From a checkpoint of a small mixture-of-experts model trained on Wikipedia.
Experts: 40 experts in each of 13 layers, 80 bilinear neurons an expert.
Training: a variant of SOAP for the experts, 389M tokens, 5301 steps.
Below are experts of layer 10 (counted from 0) of a mixture-of-experts language model. Rows are named router (the router's row for the expert), gate (a neuron's input weights, with its number), up (a neuron's input weights, with its number), down (a neuron's output weights, with its number) and show model dimensions 256-383. Each number is 128 + 24 x the weight over its row's rms, rounded and kept within 0 to 255. Numbers have three digits each.
After each expert's rows: "comes after" lists some tokens at least twice as common just before its tokens as in all text. This comes from a sample of Wikipedia text that the model never trained on. Tokens count by the router's weight.

# expert 32
router:113120124173163124092133141113144151146143103143173159146162100177111144129094142102112142137198163161182143093121169149150096141146132156107109168107112114107157147071110144098131158133126136125123114102112101114153109146116110099133096110122149142095136137143107126148118135138100082125146131103135150119094139143096147175117099123127155140090141182127099143165163116122154127119116
gate0:117141142118126162137123181110116085121124138145143117154145148144115165142128163118149125106137118146152123110094130122095080113098148154138163130115091149143164150116079159136137139110135125112128183051106188189168157112145135125090115190121147182098128115120099126118126135143111152106202147096157137108171104160102150123129113106122131167102138122169117087138160127132116115137124
up0:129173143137158153105154141127113141114108142136119156127121153127116164145112152117150139139144108150134167158134116116086095127115118142165106139126108115161132133124135100111137111165116149131146138118095155125088128126187061152120119177116153105109122142145129175101154150137121160151188112097140138111144117109146153183153171133096151095063140141109097116087145166130102137073115
down0:123085114149126116088085123091122118102077127133083128168149157095137101086158109108136127173138157142123162102138106154123125176155077109123165095100165092127113155129083059136127124101158134122133134143094121119135157116112149089141120124112096151137133094137130119149156098102161092125137164125147127163190126083124096130131104177117147108106126112140132083134131157139128149100154
comes after: "\n", ",", "s,", ".", " which", " In"

# expert 16
router:123119140165135115093123116110140141177107117132192158127139093117094183163098149101105164104120174122133169106114139167161091138157126163096108124112120125150123141093103140120090144110146137136124119125160067124128114174121118132138136104130149137170119118141114156123118140122101117113122103130147148107094121142093167153139137134104160147108147168129137159118141051129154086143111
gate1:156109127125128135118134120132134092145203130158137117135117095103139129132091116117127103120134140150127147166095161224105112153131115124148121104145134159114152148098151131088134127131111174155105114152112099158115126120185150105147122136109166102100140123141087105166151122071168149096104129133121112143131151120141103143131099116152164103143133107116131106123121145122131092116102
up1:151140083161152127173137117099131087158123120128141117114134175147129104097112142131100139178140117133152138133162173137128109132117192120140112180165147120128112141138117111114103138144128122111108111158098108109116144130138088135117121147128199145162139112157116125127128148132119137191132083167127093141123161153091106146153096141118147104134173109152126139122138097136143094123135
down1:134127121111136155143087158125134068146127134114109081132146143155159143118153156143150095168142147176104095089131106164116112134149146134131145155126111147102124129131142170130104148134135130118100101063134133120102127158129134103098141155150114117103117091124119157131099098131126137146111143102126103134099134141087108164161103098145138136142119138173152105127124118136138145136130
comes after: " |", "|", " the", " in", " at", " New"

# expert 21
router:098104120138103127114113133124138154142096111139167138117148103146102138175142165107110128123121141115128141113097171140162085138141089142107101158130112103128131139132117148125105141127135138088119138118152100115139085170145127128147160118093111145115146136110109136134149159141091108137152132149139174158118130132103165148109122119121158123114145143115091131136130103130167114117137
gate0:140108126156166131079102129121117097156124127103131126128124124127111165122130122118148143096095114138069157102182143152160136163106114176117072137168132134186175145127124125107103158108125104109146101154115115133199115170144106175179109115126112131134146124095141111082124120102114134163109134122114144128116157123117158172116097157106108172117123111106113111132160139141172122128130
up0:127135157127145159127124138124140120141114136103124128147084132150105127119127126155126162125126119121142126123112153102122172161111163126169130122118162155094155133151174074149147086112122125105120142143104085092102149095114175128124084156132148145130128146114109094133126141126095090094125117126143092091132157122142122111144148119151116127138120152122151157166141107105146125168159
down0:132151182132182162175104111128114154094118077099113112097125181130163148121171125107174148140104134108096129100148104134113147111076122134088152138148103101106134136150108078103111173102100117161136107164140116113136119122147101120104083121109124117094141105185094134103103148182146134113131129150127120125114112099141086129128115142152134150108143132113129101139135117127146107178134
comes after: "\n", "\n ", " Year", " ", " Award", " Candidate"

# expert 5
router:106099146153179112130118140082125164179105091147131136134164096138110140160149148117121153128141138108130165081109145155101107146155085152101114135089112083103179159102123150085106152095131180099098087105147104121152110143139123097127132105165129134151151103132086118120136135151081106158136126137147140154106135131134155168150100098115158134103144143098101168137139087147147115130097
gate0:146145154133107091110199104107126121121144132171139137100110146118113113172130166147133096126106152131127156138056138140129164102124084099107097105130107173108116157108103185136151128123097133125106159207132163137121152119171113114123134147093130130129139143155113137094123138174117123156106128172130138134144150115120111146133160133120082117133123128130133150133114158143110124138131
up0:134153138114103091090158114154118123148149127103102158126111102148140124137146125110125095132105119121129153145106069156160156098146153102101155166091086151099139131120126119103136107142173109150142160155109144140139135163167113161139126077098116130149135117143147151098156109139168121145117147067089100066149132113147138137100113141129113116182109127174122139132136121099101124141124
down0:106099121171098114121132094089148112105136062122124123143125136124117097108132127081168108111136122141158092098161132154122132102107128122119120110131097120116121099152138089112107134151150109103127125128147155165097118109118121074149159106130056147088131103177134134155127156182157076156096159152112148147161118123138141115132123132131102153102155133112127086147097152124173141112134
comes after: "\n", " in", " University", " at", " 0", " 1"

# expert 14
router:135093095137147107110131118096122142132108112167155162134150101146109136140112137113130164143168186118146129092104178123118125131162076151096133147124122084134131132102136137096099137129112122116121095097166114085117090149134106136123149075118126143114152085133119174127129144147141127128153088117156152132105095125091150181125144103122144124118161189111111166099151100170153148141151
gate0:131099090114119150100083132142139110137123133112126164113146117145177129137107116141129099191133100097105124107153158163130137155157121128139118154147130117165151075148087177162135156177129099143150096137097145101116127135112109139075127137093128124133152126085103169131114127094124127109090123128150140158154083109153133147114135116132119101140097120094132126150067154102131134121123
up0:078128121067147143136151125098128063136152123136152133134150139170089112177152124077186107129132156134150086113147138135143175138151159119159120126155165117124116136114137148137114126125110139112095128116138093134193106107140143124118116133131119109123171125151179103115076131143160123119091129163124177136091107140093152105132089162082112141104150127132106142102084123100123105131158
down0:089101124106106140141095183112085132154123133116160155097132131139101126119145126110122113136163128115081121148151118134169147153130152108205137163114109136119095105123087147159124140129107154104098135091111135137123137134118111096134119129156138136155113107109151090153083125108140119123114132137099165102127076120137119160150138113137091128105170142153114133128060150124140094118106
comes after: " was", " is", " were", " be", " been", " are"

# expert 8
router:122106127129136119106131095097144140143096082155162179108146079120103153144115135089071151106131122119146149127130167176154097137142096136092124148095102136111126128089108138094102142143139133132117110091159105125152122157117110126139116130124111112135179088130086146149104155145117097126118120099139125154111125160143127174117106118134137187099123120143106165149162099142141118147131
gate0:131151133109136144169126147113137147167112156100128121125144112108115119129107134166173134103127064157130151126130124140115122124106117143163128118090126110125124099108129092153166121120079138133117123147123099154139111105123096148161107109133100140046121115168122116134188153117109126171166155120171186143127139150141143131117142155123120144122161144087154129093152164128121106155135
up0:133132117140105154089145121097151164078121131124136164116103147145119148125162083131132120148131124135060119136120089115150106165134119104134118141116112117101157140133114138113141122097183145143132059153138151090056095122057169093111134103101126104143109131095125131178119167155109157148112110087107147117159153108149133142103117127104115133141112163089152109090092166103126083120165
down0:105113138120107125150104158133134091114093093142160145137151112101133172105149108139135098114120144124121099155150127083150153117111135102110135117124139103162130115117108123134151133069104090134128146125112100155159152142146103134150130166127157167110114144145121167141137142115150121113146085116184172143138121123123116134141128130080122156136153147108114123108167075135149135108120
comes after: "\n", " |", ".", " ==", "===", "=="

# expert 39
router:101120117158150101120104097130126168154155126155188133095156125132116147163120112121082131118158176123133118127087163145127095133141126139113130148097101076122137148100123124094133131157118161121124107138142116159153086120100106137166100110120112164137145092108106158128135137170099111119138112093145132135116120133116129161145105090126114124100129128116088174139129117121141121132093
gate0:118131147129116111099166135115151127122097211153115152115101138122118124118139149154109116145118134108094199104132121102157112159123146134151141088116103128112147110124132172115161128116091130106075116143153161151149145135096153102126128118125109189096091156119131135131149110105152107077159128139126140164121141101135086110148139145116150075101113118153131128080064105109171099121099
up0:147099136101156082106163161125163167101131186149138105117122134129163147104114149169104160141140145165149186123074110115120120131123122108115135110120099143116107146132100165139126146118130169108106154175124141107132117117131125116157157126114116181120092131136154129084146101160152130096145101086113137105100123091076103092090154159069147119132126096136162114124102095119168126120113
down0:145148106121125111127127141127106111148152119125143110096139104151133145117108158110126130135151139137142097131118094142121167086141107135128175172109133052087140101070135129128132100163143135172143124126123127140097121106126113099103135121161110065142168155123153125166123135106125090145097144128144156130134152150100104146116153147112120099103133123167136087129111119088121158110099
comes after: "\n", "/", "(", "D", " (N", "T"

# expert 26
router:091123137137142051096115128151135191157096112168135129127148122150128188157086151087092142116129179130143164133084141160130083132140120142112126132118107127150157140109120155092092153143141153116118121103139120084154075122123099128139096126122142131129168108100153165131130145169105092143133071133154160151129101134096155176140103095108138128108150156136078143099167098125191137125113
gate1:135129088109141114133126112117176150112123113156134142135116185116097153166133110154069151139158092138130168139134129126134153144164096123117103109149168141096104119102129100122144083103166118167133106139113135105109116109117129189103109063137148154145100130135107132098096128150107149121120169128132147110135103106134115167103106141123148131099136129137133107132107170117156094163105
up1:132110142138148124139115151137089127108115129173111102158101144131141124168162110112174134132140134151127162101117146104092107126128114174164113098151155144155142106137127087139094111101122063173125160115107167131123113141134110114132111165126159140114139133138097145180136159081125132147129105127099166130177095123164133170122080129150043145135105104141146151124141125122110096121167
down1:131145106124114108118108129129146127117178150106074086159147111128133084136126114130126145087130104146144119162108085177115125116123137109144104147124154180156100088143092149141144120148095125179152171129154127120105155103140100123138137112077157084087155107095124140100109097118088096097116124161097091131148134127122131152150158123148136116133130090130137095078108104101110162139154
comes after: " the", " The", "The", " a", " during", " its"

# expert 13
router:070140126146163091111103156100150168167118084115138159140121079123106137142110127101127183128122137090118145113116146149144110143110134156127093144129124090123164155117125134114092154142108130134153120111153102108134107142119148125180107105120127154100154082108124174104152157139111133114152068132158135162130105115103156214108142099123143145059120177109086182123129119148158126142104
gate1:110120078115128129119123122116112131153131149137134111115092134139135130125154145132157158114129163111146123119123122101137142108142118152144128151157107122134136094139166146148141085134119144116163144145122126117100141120140179130133157150125129129161118140134134136114177104130131141133140158101120120061056110135083135124170104137152083160125101154110125116079134107102181124167085
up1:156141080108126143125135147143087185155152121110125159079136080127150133127066109134133114123122141151143142146129164132129122110143122106158114118082107097117150129145108128164099105121127079153130169152118134166137105113144164153108166139107121142145168163173115107149149153128110113189159119120112130125144126127138117124106139095111141125120139096154174125123090128125114146108103
down1:150132127104155086113144121124176131167127079119123170129140150137120152102125089097102124146140147114133129159139124149141084111107167128130125083117128151138133146095116131124151104169127119129127143164147206105126145123133137120073174092158123102132102078119119129137149134142160120163123138094122095151129092128147132129119129098068145098139101099115115103111136119098135128163170
comes after: " |", "-", " $", ":", " •", " 6"

# expert 22
router:122106138136137135117076128120150125167096128121166161130146044138084123149118148151099143136155144131146151104127138139188117130145101124138117168119109141094158143116127151115115151131154147134097127078168101110147107149095147121162136133108129134139157127145120131141121144120096103124128067124121144125122131139101102191107122103106137136147122137114073152126151116119114143129125
gate0:086149147153103129093118126100143120099133147159141092121156150099097067133159131185122132124164155146173119115137162140074107093097100121108135104134148122100110143097110089092157126133131124124160093106106145122139151152109143106147131101131118124138120129181110141163105155104164143054155110121126125125124137144144093138060104125107081176175142126157111147128168103156109118103144
up0:110121142188130145150107148101172116137103086115118133171110109127079126062143103146139149107141147115138098127130131119148172086146137138131147104149095175093171137124101141076111113139073130136120115086131123130138176100112146121111144141120132138138158165140148125145111130112079068098122143117153123121128089179152139123123150149157115119109119142110116121123159117165121106142138
down0:082148114147124125115091152134151122108124181130089150107097112141076149144109134138097094138169118105143130144128138099155147119122128113150151139096070096114116180127161125132139142156095147135129159136132111113151147134096134124094177145086154103112123115099177110107092161123162136116119105133128140125104137117136104142112130135139124143141156103146135141131106135120127080141138
comes after: "-", "\n", ")", " (0)", " •", ";"

# expert 24
router:123102146120147122136120141123128184167105118106175140146150090147110128168125126126114152156145167118145173079123179159132087151153088121124110141140092119124125117079139140125098129125134134149152095106162109134152118119131096143157144135116131151124163113101130125145129161121119089131123091094159149149161095137126183199126083109127152115080138157120110162152128087142153132124116
gate0:114141086129144133099119123131118170166128136100093162120139133156151134130162140134109154142090116119144122172115116139187126125132178151153125093133113149127128059129097090131161164146143075144109128123109100142122173110142132106136105134154144155133148121101117132174133176172159135123122154107110127129175107138107141105142107123122077151111119136109106123154104114113118156083095
up0:142119114098118120142167120106101105094120135128060141131114115141114137183128119125166112133101141118176181132137164138118133125163084110096102151166156121155138109157114107133123124122153140160145098146155109094130111102147126159119122176093086158131109091123098118102119112164127119133129135106121124107087187120169121140123164104141165112151116126153100115122107135146098148126149
down0:136103156156147102111136162085148131182118097096147122098142176156158130150145160113152143143140132114151127139132129108103164168151124078158131087106138155129140111090150109161147111145094096186128123119112087131148137066130150150152125138135104146078100103078116138143124114147116176143170120126157123097124110150172139064136113149131136117118099119132125111119157109149110130136135
comes after: " |", "|", " on", ":", " 3:", " 1,"

# expert 17
router:096129124173145115104107117120134173138119120156142153122130114149124130137132154131130149126165137150162158119109168145126110148144100162139106143122105120137127128092112115109095142139145146135138120120140107113137080123124120108180156117103135140124149131089112162187130129144134096150142101159141143142112126140127143162118129118123163147096146159141117162144163100129138102147112
gate1:166136141137155130129094106134132076165141109143137133147132145116104089144168153147114121127137136160129131126157138189150154150172112106158134148143132107077140149152098138111132158165137181140141154143090136102151134130108098147141120131160117153123151137102123118066118123081137127151157087103147189118131144158107099093142166120163100175097159086136127153166111131101057110130128
up1:140128107119133123163135110145110128128177102132140139120129117143100093114140089118089131115163135189131138096160111175131143117143084131160117080139134131092191158142119125109101117155109132117134167140142129116112157151072125092137106104156088141115113152091135087107103110128146119123112086147116179121132128150101091097116140133128072153133180097144123122151107162081079118144158
down1:118133107138112129095138095142117117159108138122114108143123211103136076104117119089159152133067100173137130113096125098158157140132112137125165157170101133118160136131138152147108131155116060143126153140140101104118182111116121145152091134099128109168147110118136159163159149130116096131151183105115091143118184156164119116149139174149145112143128141119097116155146108107140099117104
comes after: " of", " in", " on", " at", " to", " for"